python train.py --d_expert=96 --groups_per_token=3 --init_std_router=0.0387 --head_dim=128 --norm="layernorm" --rope_base=10000.0 --init_std_qkv=0.0469 --init_std_down=0.00587 --beta1=0.95 --weight_decay=0.23 --schedule="wsd" --doc_mask=true --steps=8756
Below are experts of layer 4 (counted from 0) of a mixture-of-experts language model. Rows are named router (the router's row for the expert), gate (a neuron's input weights, with its number), up (a neuron's input weights, with its number) and show model dimensions 0-255. Each number is 128 + 32 x the weight over its row's rms, rounded and kept within 0 to 255. Numbers have three digits each.
Before each expert's rows: a language model's description of what the expert responds to. This comes from a sample of Wikipedia text that the model never trained on.

# expert 30
It responds to: Clause-linking adverbs and conjunctions
router:151132149184119125106105137162095123093097126126141088151127112121154154177164162104127102129076111129087188145148165130171116082110157123133148109077099183183107076154146156165102137088129095097121099188070128128151096111185140074115124082104118116125165169146130071147062137136122152088143102105133139082153173170157106178133057200206110145106133098106143105158102118100104136103105073194111133132114114106099161128149144102115106124180133123100085109112125121129131115108148141133100053123167113105075148177111096149176063102117101136076133160153130118100190121132048160119139175122105165114109147100086111081117153153114109198129122077117066119141158231124174133110153111152154169140114107092164089112039139152130055161098138188140155136122102124120183104184153107
gate0:098141090103137111132166079136172150114138165077130121144125066188183150129164125100117131122138096078123115204157114109130140156125074150074109075179150155112137108122089069131106138135117165086110140110098079130137132130098137132075109190173063178180127156132072146169105160091107130094122154168168153099124135128173134118113158129108196079070157163153125091100120139118147128140105096121106135050116188159119145129078145191094115133147145101094112126157127156134113158180166165148136125150017161141140123082102169118100125114057129167109158084079141192111063157112110142111080077183171123129156121128119129115176115173077116142142133154160138153174130129089130155051114118155187131103160155124120103128144136149032101135101159145102152090120201118170131174118117160
up0:181130133124158108105099128162172130123101128184137117154080122134126169098148100140146132155170142146120137154154165157136144140123087154139086129134156121124109103151097112084081153092131089099087097153092154143123127088157152136128102058117107132159167176194095091157149151120114184131149130159083147095070135144133159130082143111102175100072098202163170142162162043142109105150108115121114116105115015109077160152112115152160072110092135147131151165119120143136082080049086087101122127102095135133124138144124166195105107087180106168104112070095145128124167142154094059086134165128120159056154168143127025136185209132172161151137171107070174133152197095147185097097109122161181116125094100127158117100126166138159141122124120107112107123111104151198111126112120132
gate1:142189124099107151101118105151081199180113128177104140062141136092174152101059167125205125148104152078101116129139087123114138131202136124096180090139171183169165152093173101086091146177091065116113159087145135129116123103103145158146150121154106180133138167169122094097069139140163146147126156139117139152156145091148059194120145101147107168145118129139099141125142143117098116185074112161120122147178127104158136129144014122092188116121135166166182138089095097107141111130146101158123077119154185118163150115099111146102193134118152148155124159101097120119157145139155083205083087070109127105178104126099156124125091137082104145125116135141109118070085129137132125107136140147139086166075125077139081155154219091106168135148107135101097131041094173166145133141132112
up1:129105146111168119199099090154162067194152177108182145115090141093153134166170137085065104142105093117107165154098120148132116178129071117161096209135056115156132088089138116180085114126163164080140125084095112115124095196100121178085146183113133110156123124133016148162223109041118160116139110141101127151148121136124119120099135075137093104067135165045164138172174105071085143117153135150094167155125085141147152142127135046156099122153119137071193142185162112139113168146066133133165182091121164178136115173124139173159127125136093142135156103110173174105142133120151157088128110147121104133130074118147135122125118089128123120201114136133115158148093151134122110128149090103088155113119145133158114104111108116165139157114106125151135088108087135108099121185170134
gate2:114143144122083109153165148120167117082087141164100147138150157102112184139143073121074091174130149202128153132210050156111135154137136098153165155097096051143103143142128178145095129080114155152129149082147098073055115143104175170065120164108104168088089094129107124157092112042127090135132172093093073163087162080148109123149122164108122107099088131145146056119138079103153123143173129120158170141153088109168131128084146115138133163148084070145165085132093088148130193103108176179109118130122097055141153160192150180103110134132123145113135132156093108125124103131119049141146154135187146183123182109137115096159129156125161088167129137148092146124110175113096114191074106108122122134163117166170173179154131061105136133153090115126120158116106153142095160105186154
up2:113125153123155123084185110149076161108149126109184133139161128110094143156085093140088153134175179160098090120130153085099166124138138118182121143136080157058144102123132157072110130163116095146153073117141133142137108075096110137147143087204141135084163105177179144175165131143105118123114129135137189095201117117098154138080193120096153048108078087122112128101041127114174130138081234147099133115124106142070116145123101102161133091118142167157142161132103176131120111169114090060132166072123080120138049158126128088146132166162101140149080134098142148115152123164136175124152115111105116095073146161162144124130071079143150088082121125135112138102128157200121161141089136049091112205153128128195171125133157140129182137141128122153192125078084129132144157122110141

# expert 0
It responds to: Number words and quantifiers
router:120138173097198101102116124107087204147060110146183150173108169095111121167081159169127119114121103162165158120090080143096140094143121103127174104129065149140123082125109086138142109093173099113139129113133148089121117089160122095154161118201100094173072095163153075098140075109110109114180145120086087158167155073167117204135106107144158125119127135164097103112144124063084135150118139182188137163093088071171093145166125141114194065161075102104191131085179130087138148138132107136111088101139139117149141174120149130101083116085120127114088164134121139131208127142108089187140158099087169101110167157161101195100080139072122123151137116198105146144132131167128137120134135137144114107096177154121123121098158110120100147060048133161140141114136161089063129160169103
gate0:172140107123179154085191137116178115153217065067111128082143162167125154095124149117129093074023174114130109098149163131148130165117124089128107119123123115202137117138084085141102091125107170103101140138169091066118138118143153190174097142093129139124126188105095141072097106103101174164134145067130104102149140158060129182094170115139113153109132099194147155098101184097113116048141142076185181104112143155161140103134138100118114131142112156112106144104121112096071117149159149109139150152123092075137177120126058152120144190205085131138144116179055150131114135156109112139138105085217153072127072095149095124151128100078148160140171136142147115142175126104129111137169123145126182113113104100058150160152118143172107126174156146129118122121095129126131138175101130
up0:115176070113151110102123085176129128122142112083175084141158118123088145130187016140132111079086146145160159152133109123113084156104150152144144144111051140113086132097113103193112140118091155075153128211096130077119123075131169156118070153134152120127153139126099170152097152097130124143100131188097097105146119070152138167099117130166161110118108141184194141125097045100120070146114114122161209072129160171161154119091132129079100157161159167119120157118125081075081145159134111175113132092124115108158180091132121113113136160139109147182155173125068150180185072142103146089149148123125128185157158095178150099182124149104119133156092147163136132159201136095153099140163112098106122095148141114077152186104133127121126130181122145157121120169139179107076047140118133
gate1:127103141137117096148083104089113176148118137121094153227148148088150123078167111091119118112145155134147142108053148147104179123111106172137041152076140135132116102119053110121188167172152081092075161150170178128129157107118157158050070142098154139118171154140143134115110110172084104186171127102134128154084154107149129110112147126174115082081140122070132132177138094097205113131143134106183116114182106145156129149115139152147126157118159168113156152152141111078082137158095165109144112088134106178136142116109170158163126141116130095194122062120154095115076156125150139090083138099162134128135113123172100133142146129157081091075171141175169119166142117056145066117108123113139163113125141166152123099148185175137147114076125056172153151157094128074160115106077035
up1:125086090126165155140125087117123163140099078094105167139152073111116141109113132126147103137137134130167110091114133130112154103123151144146150116130139159092150144137105162184126178147112111084141166206155206126178181153153117143089078111128057127143154157171192173089091108113105145106171140044102121116154103134057163155086139126156107135094078094102126152225170117154143094052157091085153104128157044150137125124105107132055109097118173143131128200127186186052135089114143121127128119107162118124114128101097129137141159117148120083156169158128099165172142151133164107136129090063125143128117156121098113158092116167187149132091142146163146092174112157072141116088073131082068130123143123144118158130176200121104142076162136116126094164153148121051118158083086082
gate2:145111120085107177086108138122100148182085141174107152134129142098132154161102104145168087130155141117108129106164053192110116140097091160117118065111093159077169182172168092189145167056082126137102145163176111106119134155161156169107066133153147132121085109135099095093106128120163133109155154116126151133069116113095133163116104077139124105211082138152165114191104155116135136121142064154100123116101072121131142078155107149123103112137117138090139175120171144100130146176105047161129158104054137161103130079185116117171117095095064091123177140105146123131144149044164124136114151150187119113215158144160142165113117131105147105128145158208102157146173139098104080154158114084059110099104130149135134141134152137090086192073132115123151126208157107143116141158146087
up2:071118117139145086096136103112128165108140105062108114145150118145119121190136164213072136135127115117156125160131139058150120130082120116118111098161161068061199060087110157089100120142130106119086168096062138054179083140136119090138122094125093167129123124077108144128127105159139148148160076138135129069226099147091148086170188150147128151109143116113114146081080088152095189128129178104137102094181168141134100105181143136167134148151128138136131091128133105133142145112159138101129103147126177160067139185116200143056158187165118120121125189125128125094143152169079094157075135073151082139139099113135170142126122174081114175112126124120161157111116107161130172108153154125102117102150092070111121171139139054133117049144170097103158174136154144093159151095115156

# expert 4
It responds to: Determiners before nouns
router:181121168124123090112174168116105135099166181155100156139072160132165128134118129167125094114132137113157149055123058139127145076150187132137142125121139100144095121145143135145161167108103094152145207122063139180137120124100083142161185118150124100060121113181091181153134116109118160112128084104152112093151171105090147093097105154168143151107149134150154096069158174190125115207116099185148104164123146125101151132083138135117101113102115137168164112110140141196164116151161146114098102108073119083136131132147115086151089130096081121103079119104157065088143138101052162170093189137140129142138121087121159164178133157141117192073155172110146113094118147112108114134150092082153130144129102091084200079196174093101134178181157166062189161156172139093165134112081157
gate0:078103154108101150075105149132135154097105160122138103168183127158171190106139159131130109103172159139138126161094129136137121108114118083097117098115119086039173113142149122137147105131170102131116141086038106153123118062085107146137116089155163117093155160159124158150110134151125102153183100127097142123131119166152131125132141145136156085083138161157154111103114105144148117119185196080089168032150120130170064145128088141122110127145104134148087098140185218122124128170105166107138140096108122129178120071088174095150137093141098167186063104149153128122023168208156087083095083127104127099118159144139155146154055145085156151092202122188120116157167124110154137127125058116162145127145090138090116180108106114149106126129198155136149115063140092121109180097108129
up0:138183112092108142141109092148137167140107126122172087153127124144079127141165057136150164137134161116136109095169095138130165171116143074122137151113095068181127081180100098050150107118126133123122137144163129147121097155106178106197139131124086125188140088104210084104122134108146134171074086225149139136197054119142119138173129136097124151123124096137060137118049141098157120135123075146133121205109126167072155118118125086161128116090187078155118154061088121136123088069107109150136142090150166162136115123171127137152154103125164104099151143106098112167125119071121137148121151111165131122107137110085142141076114122123136126157037158153129138148068115138083094150075177162104123108111171112131119103153194181151126163223137127128083115179112170129142149160135063
gate1:133109148063141159123104164163155135114120097144138178097068050163174156149058157127143151158138135175104089100181134157119135182144111174157137112105103082104094145120075165057102171108120137117165159115106187140136109116079173120165141144110097107121123143086121103118107151175131142098123149126106201132087093108151116137088133162069195093136113136169128149189127132125109095162104110120039073148172124071165134173115147114095132175112183091157158142081122123129133102114109193105107088124198126145158141171121164166142205127155104118154175134137117138155177050167139110151200139202097124137088153118153094081106111133101136163127091122093112081204130098138125143136097108125178128129110132092155143177125136068144152121160118088146077185155139085139106126181167114
up1:155141105137154133110120126063087101103093155186120131138157169177075156058116191158121173097122136131128133123123158136145084122085110155149138107141088088163133156090157149126159160135148217145072186087137070199129128125181097080072053179094149119100111181208076140122131161092096147171100087115190116099128147112133093124138068114140114160150168135142111089074094132173103119175135063123160167127132127061102151097146134112167090140127097146110101133163137130091153155101150088133146083074174123122117163102110130097108150165149097123234151141172123152124159144119121109201114100138153106135192077102159119098112137148086143157141128156138086177171130126132103141156119112176103192107117057081159145170132172116142124113131106116135107081136168147071136113110113157
gate2:095144113119121094148128184089141122117140103087108092078072124131103163227072156075076147172082103153080207092145111082135153093102081074163128106133150068179083127179085144169150091104137101180140186076091071159211112127122120130176119152134138151160120107134128124128152081130122082106105125154073132106089096100126100149122178111076145177180161156164178210140135110134122142116116070151087125164101144076157132153145056122144164186116133091139139086133096119098137098133056113180148096093181179131114156132126162128160137073159142163150156083121117156131134126152157121094136182094116134119098132132147093162164158122111093107145099134129101181130121124166065114104112150170154166105125124124197145122150099166151122069065111123136094143138162111116133129139118086
up2:125105137115089145106136084080140140099189144083138119127128051134204125142207129092096104099141108142131198092159106088135149124139148131108118124101137095089115116133152169128150118154137084135086162160051117154087172066080087162104131053120219171136113169075110181170071143133155123148152149142101136095179136159147146127169153138064115087152161212086147130079077148140145147105135150104112180089115096117075136141103133119109131168166124158174104134089172132113084062125088127093169136119113178118078138084097146135083101125064090145174098104139117182133104106140144106114134134105112122178131210044106129093147123160145127152143176134153152168183092134137140140107177109114105132094126102117113125157171095162159125096208170130116097088140111112139112130092092126